config.toml
d_model = 192
n_experts = 128
experts_per_token = 8
activation = "swiglu"
balance_bias = false
router_bias = true
tie_embeddings = false
optimizer = "adamw"
beta1 = 0.9
beta2 = 0.95
batch_tokens = 65536
seq_len = 1024
Below are experts of layer 2 (counted from 0) of a mixture-of-experts language model. Rows are named router (the router's row for the expert), gate (a neuron's input weights, with its number), up (a neuron's input weights, with its number), down (a neuron's output weights, with its number) and show model dimensions 64-127. Each number is 50 + 15 x the weight over its row's rms, rounded and kept within 0 to 99.
After each expert's rows: "raises" lists some tokens whose logits its average output raises strongly, later layers aside; "mostly gets" lists some tokens that are sent to it at least half of the time. This comes from a sample of Wikipedia text that the model never trained on.

# expert 117
router:51 06 56 30 58 42 54 70 55 66 30 44 51 73 67 55 47 92 50 48 33 77 43 37 28 56 49 48 70 51 28 61 51 65 58 46 23 46 49 38 33 72 40 60 58 28 60 24 39 39 56 58 52 68 65 63 24 27 48 75 35 54 74 70
gate0:80 40 37 78 53 37 51 66 88 49 47 28 62 45 49 46 78 49 42 37 74 58 58 54 69 28 51 47 42 81 77 57 61 33 42 39 26 26 32 58 60 38 51 68 34 48 65 55 37 17 68 54 59 31 42 63 68 77 36 62 73 56 49 28
up0:43 51 59 20 78 51 25 35 39 51 56 57 52 44 79 43 50 34 50 49 30 59 70 27 11 52 27 48 52 54 46 65 33 24 59 43 29 40 71 32 37 37 11 56 45 66 44 36 43 58 27 31 38 51 59 44 44 33 40 71 69 49 78 30
down0:37 70 62 43 60 47 36 56 43 41 58 82 08 35 52 42 66 47 64 72 36 66 52 54 62 43 44 58 58 41 23 56 65 21 33 57 56 29 64 55 56 32 12 57 64 49 40 64 41 56 44 68 48 33 44 50 53 55 27 28 48 61 51 48
gate1:68 76 60 70 36 54 41 44 57 36 65 44 74 30 31 38 50 50 54 54 59 26 28 63 62 26 64 46 52 59 79 59 52 39 37 57 62 36 57 47 75 17 60 34 41 62 49 73 48 64 44 61 36 32 27 45 60 60 61 31 67 35 20 49
up1:28 00 58 67 62 58 38 43 55 57 51 46 81 70 71 36 31 51 36 46 63 45 86 69 59 33 43 17 33 64 53 49 46 62 46 47 48 37 63 79 62 60 48 70 69 62 76 57 60 44 40 43 55 56 48 27 51 65 57 42 41 57 70 27
down1:46 29 54 37 55 61 57 63 61 49 29 52 00 73 68 56 58 55 52 28 44 56 74 36 54 49 43 45 62 60 59 56 48 63 59 47 36 58 59 48 24 74 36 81 75 43 55 37 49 38 58 46 58 62 57 46 23 45 54 73 51 50 56 46
raises: " however,", " although", " thus"
mostly gets: " and", ",", "s,", ";", "),", "e,"

# expert 11
router:54 29 48 59 42 30 52 60 54 39 32 41 99 48 52 25 35 54 53 47 53 52 75 58 28 32 62 40 53 52 54 52 57 74 34 68 49 63 44 61 51 35 36 37 66 50 60 57 42 65 50 25 45 39 53 40 34 64 54 47 42 44 35 32
gate0:77 54 50 52 52 36 22 55 41 65 37 36 66 49 60 70 64 56 64 33 31 68 40 57 41 38 25 69 36 40 71 42 45 53 35 55 64 70 45 92 45 30 48 48 68 53 38 37 66 44 69 71 27 82 43 59 62 41 43 58 54 52 46 62
up0:31 45 62 20 67 71 62 47 65 41 81 55 52 54 51 30 50 57 39 52 62 58 67 26 62 46 26 59 44 15 62 54 68 19 67 57 48 61 53 48 65 66 68 59 52 36 46 29 33 29 26 44 48 38 68 36 47 75 56 49 31 24 31 40
down0:39 41 59 21 69 57 45 63 68 50 48 55 82 49 58 42 45 66 39 47 59 77 43 62 39 41 34 42 52 55 29 38 40 38 17 54 60 31 50 45 28 64 60 13 58 75 59 33 60 52 25 46 61 37 71 56 60 53 29 47 35 52 43 75
gate1:72 45 57 31 82 52 55 58 34 37 38 43 50 54 39 38 82 37 24 28 42 62 49 45 47 47 49 53 62 35 82 46 34 67 49 39 72 32 61 65 35 60 65 39 50 24 37 38 60 42 48 56 87 68 36 60 81 50 61 62 46 32 30 32
up1:82 58 54 35 65 51 55 38 48 37 24 43 52 34 36 78 66 31 27 49 53 58 55 37 44 49 43 76 49 19 68 63 37 43 50 28 45 38 67 72 44 62 63 49 41 47 33 46 61 50 52 74 80 62 24 54 55 43 70 54 64 40 52 48
down1:26 64 01 54 54 72 53 56 40 37 61 44 13 52 32 48 46 21 73 51 52 63 33 59 37 69 34 35 42 20 58 43 43 46 48 57 54 70 73 60 42 46 41 50 66 68 42 69 62 40 27 29 57 57 48 76 56 48 35 52 48 30 33 57
raises: "ab", "ors", "ib", "ist", "av", "ast"
mostly gets: " K", " F", " R", "h", " H", " M"

# expert 58
router:46 41 53 55 65 52 53 51 39 31 31 39 95 76 39 45 54 89 43 35 68 56 69 68 66 15 21 26 47 60 47 67 66 40 60 40 30 53 53 65 62 47 37 65 42 45 55 42 44 57 39 69 53 37 42 48 22 32 55 70 40 31 65 65
gate0:75 29 53 40 74 73 46 60 83 48 34 29 90 69 53 52 57 68 66 36 48 59 31 62 36 40 48 46 49 29 49 68 52 60 22 53 60 26 54 67 31 41 84 09 61 36 60 65 43 35 41 66 71 51 33 38 30 43 30 55 45 33 47 47
up0:82 30 72 49 63 43 14 60 73 66 18 50 77 53 49 53 62 57 58 52 63 66 29 65 22 49 57 33 53 61 61 65 40 75 36 33 55 28 43 71 37 48 64 36 56 45 64 70 66 57 51 55 73 44 13 30 18 31 39 52 54 30 56 41
down0:78 98 31 30 66 69 75 70 65 58 10 41 00 24 56 44 73 56 53 31 45 55 56 54 56 45 39 45 50 52 48 57 81 25 35 63 36 79 23 48 52 36 51 51 41 57 58 49 61 63 37 60 57 36 54 37 53 36 84 68 41 38 55 39
gate1:75 47 54 60 61 39 72 56 63 25 55 68 42 24 56 57 58 58 47 70 67 36 53 68 17 45 81 46 40 72 37 53 46 57 43 26 32 59 27 48 45 56 55 49 24 55 66 43 70 56 37 76 49 61 44 26 66 52 25 44 53 45 69 58
up1:77 50 42 52 39 51 44 51 73 13 38 72 25 39 61 46 58 64 47 57 80 51 27 67 62 13 44 53 52 92 26 33 19 63 68 29 41 36 47 63 58 37 44 59 49 63 40 35 35 59 54 36 55 21 39 53 52 42 21 57 36 48 69 56
down1:34 39 42 62 41 56 70 80 27 63 60 53 22 69 32 11 30 59 36 47 40 72 35 63 78 62 28 40 58 24 58 45 49 21 46 38 45 59 64 44 52 68 58 73 41 64 55 34 76 45 39 55 27 41 63 50 55 41 44 46 28 42 41 45
raises: "–2", " or", "–201", "-0", "–1", "–200"
mostly gets: "4", "5", "7", "1", "6", " 9"

# expert 32
router:56 29 57 75 70 67 25 53 58 40 54 34 85 64 71 46 48 48 33 51 31 43 48 39 67 39 49 42 75 61 80 49 56 19 74 26 39 45 66 43 66 27 43 87 70 66 20 56 50 34 51 34 51 55 27 83 36 18 58 31 71 50 60 42
gate0:36 17 28 68 58 30 36 41 69 51 68 66 42 42 43 37 26 55 62 42 72 66 44 49 54 34 64 63 53 55 36 56 57 68 60 40 36 52 51 53 51 54 55 64 23 16 31 69 85 49 27 51 43 77 60 54 43 17 15 26 38 20 54 45
up0:43 53 58 56 21 77 33 39 62 47 45 39 58 54 52 57 74 61 58 17 54 46 62 26 48 54 52 60 53 73 46 74 71 58 49 48 46 40 59 47 96 58 43 43 49 70 42 59 60 38 84 47 66 16 58 44 75 38 43 73 68 63 44 59
down0:62 45 72 54 70 62 67 63 46 53 34 59 77 54 74 57 42 28 18 60 28 29 50 46 53 33 41 52 29 47 60 54 76 38 33 30 58 51 38 79 67 61 57 61 64 40 55 20 51 77 51 65 65 40 28 51 39 23 40 53 57 17 49 71
gate1:46 38 55 30 75 45 38 49 52 38 60 75 55 52 39 40 68 40 65 46 51 57 52 99 40 51 47 78 52 69 25 50 28 44 40 28 43 65 52 45 49 46 56 49 09 44 31 43 54 76 46 47 59 63 26 68 50 39 49 53 60 59 74 60
up1:35 54 45 68 34 31 57 67 59 34 44 59 42 63 75 42 39 61 31 36 55 41 48 41 74 54 49 51 49 16 63 53 56 58 44 51 51 45 54 51 51 38 56 30 55 60 58 62 68 45 18 61 51 54 61 28 49 74 59 73 55 44 16 39
down1:54 58 17 25 47 08 44 54 40 63 46 52 34 44 49 59 67 58 37 77 47 58 49 12 51 42 71 22 45 38 84 46 81 61 61 70 67 57 59 40 51 76 53 54 23 50 85 32 54 35 31 49 39 55 66 46 58 60 75 14 21 55 31 62
raises: " to", ";", ".", " in"
mostly gets: " all", " out", " end", " more", " other", " made"

# expert 23
router:29 42 42 54 55 62 37 45 22 63 31 54 86 57 37 33 69 70 27 52 71 48 60 64 56 22 33 44 38 42 63 58 68 37 70 46 58 49 57 55 57 53 36 61 45 70 42 41 56 76 61 71 62 39 77 38 21 33 55 49 48 41 67 76
gate0:19 49 42 42 57 79 31 63 45 74 64 45 38 52 70 59 19 50 53 55 24 41 51 23 18 56 46 48 28 21 73 47 70 28 38 44 58 51 23 54 34 44 53 53 50 62 45 30 41 50 62 43 63 72 75 40 48 58 59 52 63 37 25 78
up0:34 50 40 60 56 83 03 75 56 81 77 67 45 29 48 55 31 40 58 16 25 35 52 36 28 68 60 52 37 30 68 43 60 39 41 59 79 40 48 40 28 55 56 62 41 58 75 39 41 48 40 54 55 58 66 36 38 71 29 61 80 45 54 62
down0:25 58 42 44 40 50 59 71 38 65 52 34 33 70 32 55 40 63 48 52 42 51 49 76 34 63 63 35 51 26 50 48 95 40 57 29 45 79 71 49 53 38 55 47 53 56 43 57 34 73 67 50 50 48 62 36 22 57 55 55 55 46 44 69
gate1:59 42 58 54 45 32 44 41 68 59 52 45 47 36 50 69 38 53 75 58 62 56 34 39 33 68 87 66 29 47 57 49 52 64 51 55 79 29 56 51 57 32 63 41 57 18 56 52 51 41 15 45 60 49 38 85 64 59 19 51 65 67 33 38
up1:43 42 76 68 32 59 52 57 65 47 57 41 62 63 65 48 26 45 60 45 49 41 22 50 64 36 45 53 49 45 56 74 28 59 39 34 29 61 38 63 67 31 64 60 32 46 62 34 56 43 58 44 59 64 30 40 51 46 45 37 68 43 37 54
down1:30 84 50 50 59 44 65 40 33 51 38 53 01 30 40 28 66 54 38 45 47 50 54 62 61 40 31 33 81 45 59 69 66 41 54 42 51 78 49 43 48 48 44 56 42 65 41 50 61 72 58 58 49 47 49 28 17 59 80 49 52 44 61 63
raises: "–200", "–19", "–1", "–2", "–9", "–8"
mostly gets: "4", " 4", "6", "3", "5", "7"

# expert 121
router:70 41 67 66 39 45 46 72 90 27 58 48 78 44 74 40 47 64 46 63 69 87 48 59 38 32 42 51 31 33 72 78 59 33 71 68 42 19 25 47 53 42 31 58 71 72 61 45 41 46 66 74 50 27 48 45 60 55 37 38 39 48 45 52
gate0:48 42 73 29 47 67 56 39 24 48 55 48 61 60 44 65 47 47 57 61 51 53 84 36 57 42 41 64 57 61 63 61 59 44 51 39 08 47 28 36 39 65 55 62 35 46 32 65 67 17 40 57 49 42 62 42 60 43 75 65 29 63 39 48
up0:60 49 62 50 25 68 64 51 01 78 77 50 51 78 51 97 44 43 42 82 63 44 65 44 59 59 39 47 39 55 60 61 61 42 59 53 33 64 43 44 35 24 61 43 44 63 47 58 40 22 65 63 24 39 65 26 43 63 61 59 46 54 33 48
down0:56 83 49 56 40 86 56 42 87 51 65 52 42 45 64 65 67 27 56 87 28 38 63 61 62 41 31 68 27 74 76 62 46 46 49 37 39 72 48 23 50 51 40 74 28 57 33 42 66 38 57 57 62 41 50 23 60 59 45 63 34 50 08 55
gate1:69 45 44 23 63 59 60 54 48 21 30 85 59 47 43 48 44 29 37 54 41 71 49 50 50 35 55 56 36 69 81 50 71 49 42 62 62 56 36 53 47 39 45 58 60 56 49 65 36 28 48 70 55 57 67 58 40 61 54 44 62 37 58 44
up1:35 53 41 57 69 63 57 61 70 21 52 77 40 36 50 48 54 20 62 59 43 67 41 39 77 45 36 47 52 49 45 42 54 36 50 37 58 36 64 57 35 44 38 65 56 53 32 77 17 27 22 48 39 62 43 56 57 54 60 69 63 55 57 60
down1:52 68 58 52 33 58 59 56 20 29 25 32 47 40 46 52 48 43 28 75 38 90 36 46 53 37 54 58 60 68 56 28 75 42 74 45 40 17 45 46 30 35 47 59 62 50 47 53 22 72 65 63 57 38 50 50 78 71 42 35 58 40 42 67
raises: " of", " in", " and", " with", ";"
mostly gets: " She", "ies", " League", " season", " family", " Team"

# expert 51
router:49 42 84 46 53 70 11 50 67 27 50 35 81 60 53 30 33 54 62 22 69 67 31 42 53 36 32 44 36 44 53 61 64 26 71 61 41 29 40 48 51 49 39 69 67 52 43 54 62 19 60 51 57 25 46 43 59 47 23 41 66 48 56 60
gate0:57 44 58 37 50 48 33 34 39 50 19 55 59 65 50 47 27 41 45 30 65 46 56 64 71 53 49 43 52 43 69 63 77 51 27 45 42 53 36 72 42 31 65 73 42 50 72 51 55 69 61 63 45 53 56 54 46 55 39 39 47 60 45 64
up0:45 50 62 26 52 72 56 40 44 61 17 51 65 61 59 31 43 63 53 34 86 30 52 43 48 61 43 26 59 57 65 68 75 43 67 57 34 63 31 60 32 48 50 37 40 54 56 62 63 59 63 53 73 68 58 43 51 56 28 40 62 58 46 64
down0:63 95 69 27 54 57 47 47 53 45 38 57 57 56 46 33 64 42 29 58 37 53 49 49 53 46 46 32 26 60 32 45 58 37 74 46 51 47 14 52 10 36 58 41 62 63 27 73 54 57 40 53 56 41 63 39 58 44 58 43 34 60 84 59
gate1:41 43 67 61 45 48 33 67 58 40 59 37 53 65 54 17 37 50 63 11 93 47 56 59 43 53 58 41 59 56 34 76 57 54 57 31 11 39 28 54 49 37 87 38 41 41 25 71 47 76 81 68 49 42 47 29 44 20 23 55 44 57 62 56
up1:36 42 51 32 66 34 27 58 75 67 50 57 52 45 51 30 71 40 57 51 48 49 61 34 22 49 33 45 42 44 41 47 52 41 34 48 42 52 49 45 56 68 74 60 32 28 72 63 29 53 59 45 31 51 71 51 56 24 19 62 41 53 51 47
down1:53 36 46 64 37 47 24 59 65 69 60 54 62 36 56 22 67 63 34 51 36 47 61 49 41 71 56 39 42 41 18 25 56 32 76 43 15 34 36 52 50 36 56 44 40 60 45 73 50 78 57 59 46 36 39 32 43 34 39 78 51 41 56 48
raises: " of", " and", " in"
mostly gets: " League", " Team", " Party", " House", " area", " building"

# expert 92
router:47 33 56 66 57 70 49 55 68 35 71 38 62 62 53 50 57 76 38 74 62 35 34 61 63 49 36 56 57 34 65 60 29 38 37 27 33 54 74 45 55 35 41 58 50 59 48 19 58 35 49 58 47 60 55 75 48 48 61 38 65 32 47 60
gate0:53 48 56 56 63 54 34 53 63 62 48 65 49 65 53 54 42 57 40 60 29 72 30 61 42 65 52 77 52 46 64 42 62 61 29 80 71 73 40 39 75 56 15 58 46 71 33 46 56 56 24 28 49 53 32 64 56 76 57 49 42 39 55 28
up0:38 45 59 44 55 46 45 40 65 45 38 20 42 48 56 41 42 70 46 33 34 39 65 26 56 41 38 60 45 44 64 27 63 55 49 56 54 41 55 43 51 66 54 37 67 56 80 47 73 46 63 66 57 64 52 13 00 59 54 78 51 44 36 58
down0:49 29 51 33 42 44 29 28 74 34 50 25 55 83 79 79 75 54 31 68 31 40 67 40 45 27 29 54 61 56 55 53 66 38 59 31 35 52 45 49 68 48 40 50 31 18 48 49 48 53 51 57 53 70 43 40 36 50 51 27 58 53 19 54
gate1:60 41 66 59 49 57 44 02 55 38 31 61 46 44 44 64 66 30 63 63 48 59 50 61 29 30 75 59 43 58 69 52 50 70 44 35 51 49 49 34 29 77 44 78 33 59 39 61 32 62 65 50 54 37 43 47 55 54 29 48 53 51 64 66
up1:69 45 42 57 56 51 51 60 75 48 32 41 63 30 42 35 59 64 45 75 55 39 34 58 42 33 73 52 41 54 53 61 41 42 59 45 65 57 54 21 53 67 34 68 35 66 63 48 18 52 44 61 48 37 53 24 50 69 28 43 61 52 58 19
down1:51 21 33 70 44 63 60 59 88 38 59 40 32 54 61 37 68 45 43 55 31 40 49 35 34 55 56 35 48 56 74 57 20 34 70 36 50 42 88 24 53 51 46 62 52 55 50 54 38 42 61 60 54 80 51 47 70 56 46 38 63 30 45 49
raises: " the", " by", " by:"
mostly gets: "ing", "ed", " new", " used", "ated", " made"

# expert 3
router:58 31 49 57 54 71 64 76 62 55 68 56 81 61 47 55 56 55 00 63 65 37 49 49 71 42 37 49 58 34 48 74 62 52 66 44 60 54 52 42 75 28 38 49 48 60 44 45 59 25 40 45 61 65 53 64 39 43 70 50 61 46 38 32
gate0:53 36 61 43 47 41 63 60 59 57 41 47 51 47 49 34 48 71 43 20 50 55 46 40 48 28 55 64 64 50 47 49 41 57 59 50 69 68 26 51 83 60 41 45 37 54 57 35 69 36 58 45 60 38 80 76 79 64 30 72 38 38 28 74
up0:51 47 41 33 60 38 35 54 37 72 25 71 61 46 60 69 35 58 61 69 57 46 63 37 41 63 67 37 37 62 55 48 59 60 39 50 37 16 72 64 37 59 66 56 54 52 48 69 47 56 53 69 37 36 39 27 43 42 66 49 41 44 62 47
down0:40 39 41 29 38 61 43 24 42 48 45 67 89 78 76 53 56 24 59 59 66 41 59 50 16 35 47 49 41 42 35 37 43 91 46 34 34 42 38 43 33 60 63 81 43 37 52 30 33 71 28 57 59 46 28 37 57 40 80 54 40 44 54 54
gate1:81 40 32 69 65 50 45 45 60 71 63 49 58 54 60 59 57 68 34 41 39 57 80 50 43 51 77 55 54 54 33 53 72 50 50 70 63 27 46 55 54 69 34 36 59 47 53 58 53 53 24 51 65 48 22 40 15 48 43 42 52 60 19 17
up1:26 46 49 12 37 46 49 59 53 52 32 76 45 59 48 43 41 37 73 57 60 43 52 31 51 29 36 29 47 54 83 50 20 54 17 47 59 65 38 49 64 33 68 78 32 47 42 64 50 32 59 59 40 67 67 71 70 59 41 68 45 40 47 70
down1:34 49 93 58 63 54 32 39 65 50 20 63 49 54 55 68 34 27 66 39 54 64 56 60 39 43 54 60 61 47 46 33 44 60 34 47 50 63 52 59 32 38 60 61 28 56 68 42 48 42 62 60 42 55 72 66 72 45 27 60 49 67 63 48
raises: " the", " of", ",", " with", " from", " in"
mostly gets: " end", " up", " use", " began", " built", " took"

# expert 22
router:44 18 30 79 39 44 54 39 40 27 41 66 99 54 64 52 39 37 43 44 62 30 62 63 40 41 66 43 62 65 79 78 64 53 16 59 61 57 39 47 49 58 32 35 47 44 46 44 34 42 31 66 38 54 60 42 37 70 51 52 38 54 32 51
gate0:73 51 40 78 44 42 16 39 65 76 48 42 47 29 75 46 58 67 69 52 37 53 34 49 70 59 50 78 45 71 67 59 66 43 31 46 49 35 15 54 54 57 46 50 59 46 38 64 74 48 66 85 74 39 69 34 41 63 61 64 22 68 41 46
up0:68 67 37 70 32 40 36 22 66 65 46 39 26 32 45 30 50 68 61 46 42 59 15 47 80 76 62 65 52 54 69 62 66 73 31 42 48 39 25 48 37 50 44 24 50 52 49 65 72 41 57 66 75 54 59 65 65 77 48 54 28 77 39 32
down0:55 61 29 71 53 47 52 45 57 69 74 40 31 61 54 51 66 47 64 50 43 55 26 56 71 48 75 45 59 77 72 56 49 55 23 60 30 54 44 39 45 77 34 43 61 30 56 59 33 72 80 69 36 53 69 51 33 55 58 59 28 60 35 43
gate1:37 53 49 52 64 75 43 45 35 51 26 62 41 35 43 55 61 52 40 31 44 47 20 38 51 49 52 30 55 39 74 65 77 62 27 63 68 51 58 33 45 49 36 48 22 66 58 55 33 48 65 54 39 52 35 80 72 66 57 23 43 48 51 80
up1:40 55 57 51 51 50 57 27 65 58 58 49 41 51 69 76 19 60 43 49 22 84 67 56 54 47 51 57 13 46 31 72 49 17 47 56 48 53 17 93 43 37 58 31 39 61 55 46 62 61 72 42 66 41 59 30 48 46 56 46 16 57 39 59
down1:54 33 32 38 72 27 47 36 80 34 47 52 62 31 57 68 60 45 60 40 43 59 47 62 43 39 65 34 45 57 29 48 61 31 54 65 71 53 36 65 39 44 21 39 12 41 41 69 55 55 47 50 47 26 55 63 46 56 51 22 33 68 44 63
raises: "ut", "am", "in", "it", "ib"
mostly gets: " P", " F", " R", " H", " N", " T"

# expert 69
router:44 01 28 53 40 39 61 49 53 70 25 26 73 59 82 52 36 60 37 40 52 79 74 41 31 37 38 30 28 37 54 39 28 49 60 56 25 33 29 66 82 41 61 63 40 32 64 26 42 24 40 66 50 53 57 45 57 65 57 75 22 53 50 61
gate0:55 68 52 04 50 72 52 68 46 51 51 43 72 39 74 58 45 49 60 61 61 46 55 39 38 68 33 29 43 57 59 41 26 32 33 34 65 00 71 46 51 31 42 49 41 34 31 41 67 51 51 49 57 52 38 17 44 41 53 34 34 40 46 73
up0:53 64 49 39 57 56 58 83 55 41 39 52 77 49 68 53 32 45 72 60 50 44 47 59 43 65 30 21 49 66 73 50 38 44 40 34 42 03 62 32 56 31 52 65 33 17 28 37 70 47 44 56 67 59 53 33 51 36 33 35 49 33 57 68
down0:56 59 53 57 22 68 54 45 59 94 36 34 00 64 57 54 51 58 54 55 49 39 62 25 21 77 37 55 35 69 51 44 53 40 47 59 41 62 22 50 73 21 37 67 56 52 41 39 40 49 52 50 34 46 43 44 41 45 57 68 38 25 54 56
gate1:48 36 91 44 52 56 39 94 31 17 58 45 59 61 43 58 47 24 75 61 68 67 60 65 46 37 65 50 68 56 61 70 42 52 12 59 66 55 53 48 31 41 34 57 34 43 43 37 62 57 72 74 52 39 43 50 32 42 23 44 44 24 26 58
up1:86 56 48 58 48 51 51 48 51 51 78 50 31 25 27 56 53 33 41 58 44 32 46 50 51 69 53 57 40 53 50 37 60 61 55 54 57 47 67 40 69 61 16 70 84 88 54 43 44 57 47 41 03 46 54 46 62 63 30 25 57 90 66 51
down1:62 64 74 48 42 43 18 53 41 32 38 95 90 50 51 53 46 52 70 42 73 37 64 47 52 19 79 49 40 32 59 66 31 52 39 46 62 87 66 30 40 53 57 75 39 47 58 34 33 45 56 67 21 61 67 41 71 45 28 41 37 45 35 54
raises: "\n", "The", "|"
mostly gets: "\n", "==", " (M", " ==", " (A", "s=="

# expert 38
router:60 07 37 44 74 46 53 69 43 36 33 56 55 69 66 66 39 64 64 59 40 71 55 39 46 62 52 62 64 54 29 68 59 51 41 58 26 61 38 64 52 77 55 52 57 38 35 31 51 55 45 62 72 62 63 70 23 56 28 68 26 52 54 77
gate0:52 42 49 43 67 27 54 27 51 45 69 23 67 56 59 31 37 66 44 53 54 81 42 82 52 50 33 70 45 44 43 65 41 50 52 52 50 42 43 57 66 75 58 48 47 41 55 43 23 26 58 75 54 56 58 27 54 66 42 27 47 69 50 68
up0:62 28 40 42 50 30 67 33 67 56 47 27 58 52 69 55 64 35 30 63 56 60 57 49 45 41 57 48 63 42 61 45 32 54 50 73 45 35 46 40 56 54 71 78 28 24 53 27 33 15 54 68 52 63 55 41 38 58 37 73 47 56 29 74
down0:29 34 53 57 53 51 54 56 60 61 54 51 31 71 59 59 50 65 49 31 43 54 60 53 46 60 80 27 60 51 70 31 70 58 37 75 84 33 66 30 68 46 65 61 59 42 63 63 57 64 77 68 79 31 51 47 58 47 33 63 57 52 31 78
gate1:40 39 59 45 61 89 36 16 56 57 42 55 70 77 15 29 55 25 46 48 60 51 41 64 54 26 41 41 43 80 56 26 54 56 53 45 59 61 81 53 51 47 58 44 26 54 67 69 43 46 59 74 29 30 59 38 41 29 65 53 34 36 28 41
up1:29 58 66 30 66 82 41 37 21 51 72 27 40 52 73 48 55 19 53 43 59 45 81 27 67 43 64 70 49 57 51 37 32 78 35 55 55 35 17 79 55 38 48 31 27 79 51 47 30 42 42 46 28 64 45 70 52 68 42 76 54 70 00 41
down1:65 52 83 37 43 52 63 26 55 47 55 37 34 59 49 56 62 32 50 77 73 36 54 59 59 30 80 48 36 62 44 59 52 72 31 32 68 34 66 52 22 56 37 61 39 71 91 59 48 45 48 56 35 44 56 47 66 64 50 40 14 58 49 07
raises: " although", " sometimes", " including", " if", " often"
mostly gets: " and", ",", " that", "s,", "),", " which"

# expert 80
router:38 29 24 34 56 41 61 43 77 55 39 34 70 59 71 55 54 65 30 40 48 52 78 66 51 24 40 19 50 64 42 51 47 46 39 62 22 55 22 61 54 24 74 39 49 46 61 26 62 44 51 56 43 72 42 66 39 67 69 68 23 47 49 40
gate0:55 44 40 60 25 70 37 45 25 44 69 42 55 44 19 46 38 26 50 47 64 43 39 45 54 70 61 77 70 51 62 58 58 72 71 48 57 32 64 48 59 65 50 65 83 48 50 70 33 65 56 52 52 06 59 26 53 56 33 52 67 62 44 61
up0:75 10 59 73 73 62 72 50 52 77 70 26 46 74 46 43 44 49 56 49 42 79 42 52 61 28 52 60 34 41 63 25 47 70 63 38 53 53 72 61 55 56 27 76 43 55 52 45 60 27 29 36 36 50 51 48 67 44 34 25 42 43 66 55
down0:53 44 48 37 37 33 41 44 73 73 41 58 66 53 71 68 58 54 32 59 69 57 50 64 61 36 76 36 31 46 37 51 45 71 24 42 22 62 12 38 42 65 61 43 39 35 76 59 50 49 57 48 59 75 69 84 41 61 66 67 41 63 48 51
gate1:56 27 32 33 63 59 58 33 46 60 44 31 51 47 73 22 90 62 77 27 49 52 80 34 51 51 35 43 50 44 35 48 51 64 65 53 59 24 57 50 54 38 52 57 30 41 53 36 63 43 68 42 42 45 43 22 50 60 53 55 33 55 71 81
up1:64 28 39 50 66 53 59 44 58 60 42 34 65 51 71 15 86 59 85 27 44 60 67 44 54 41 50 37 63 51 40 53 49 64 56 40 51 27 58 51 51 46 52 57 20 20 68 44 51 46 63 49 52 48 43 33 45 60 53 59 40 43 69 76
down1:41 63 27 47 56 41 63 63 37 62 40 50 00 49 49 44 42 66 56 25 40 41 62 51 40 53 42 41 56 34 47 62 49 47 60 48 40 73 62 49 47 41 51 45 56 54 62 39 50 28 31 38 37 54 50 44 61 58 36 28 40 52 40 54
raises: "=", ")", " ", "$"
mostly gets: " \"", " (", " (1", "===", " (born", " (A"

# expert 20
router:42 46 55 58 25 45 36 59 41 62 27 23 64 59 83 56 31 86 55 54 59 60 46 42 50 47 24 39 63 65 27 33 65 57 34 51 38 42 48 51 52 70 36 50 73 44 61 54 67 69 52 50 54 48 51 22 20 64 50 38 58 52 83 61
gate0:38 28 37 44 61 60 68 43 31 59 63 19 63 61 48 72 69 61 53 42 44 50 74 28 36 40 23 39 30 45 51 65 57 64 73 70 47 27 62 43 57 40 69 45 67 22 36 46 36 30 79 51 52 60 51 65 55 41 47 67 27 51 83 61
up0:52 39 47 49 34 52 21 46 59 60 48 60 52 69 69 39 30 36 57 53 68 50 41 41 49 78 63 44 67 64 67 54 63 45 52 72 50 33 27 55 36 75 31 18 38 42 46 59 55 49 39 30 66 76 54 48 48 57 30 39 48 55 39 35
down0:64 73 42 70 47 29 51 45 39 45 56 40 28 45 58 13 60 72 72 48 44 60 44 48 48 52 34 57 82 21 42 08 55 44 62 70 66 46 40 55 41 57 46 60 53 41 63 41 25 63 52 44 45 56 39 47 50 58 49 48 40 50 56 45
gate1:35 37 65 46 48 54 45 31 75 62 46 38 63 66 66 59 55 41 43 56 69 49 08 51 33 43 80 60 58 58 45 43 80 55 45 63 51 33 35 51 66 68 54 33 47 36 37 59 30 61 37 45 81 34 48 69 63 57 52 52 54 63 64 47
up1:52 47 68 34 30 59 40 74 50 75 71 35 52 64 49 66 56 32 56 68 65 76 38 54 38 39 77 48 59 75 40 37 59 57 58 39 70 36 43 66 62 70 60 67 51 42 56 37 38 57 53 53 77 24 56 63 51 49 59 56 76 45 73 53
down1:19 70 99 45 24 56 32 49 54 63 54 41 41 57 62 55 56 62 65 65 51 67 34 48 30 44 81 50 51 47 35 53 44 46 64 42 35 57 64 26 45 45 38 52 50 55 28 80 42 46 69 46 68 33 57 58 51 85 47 69 67 51 43 59
raises: ".", ",", "red", "r"
mostly gets: "h", "ar", "at", "et", " while", "um"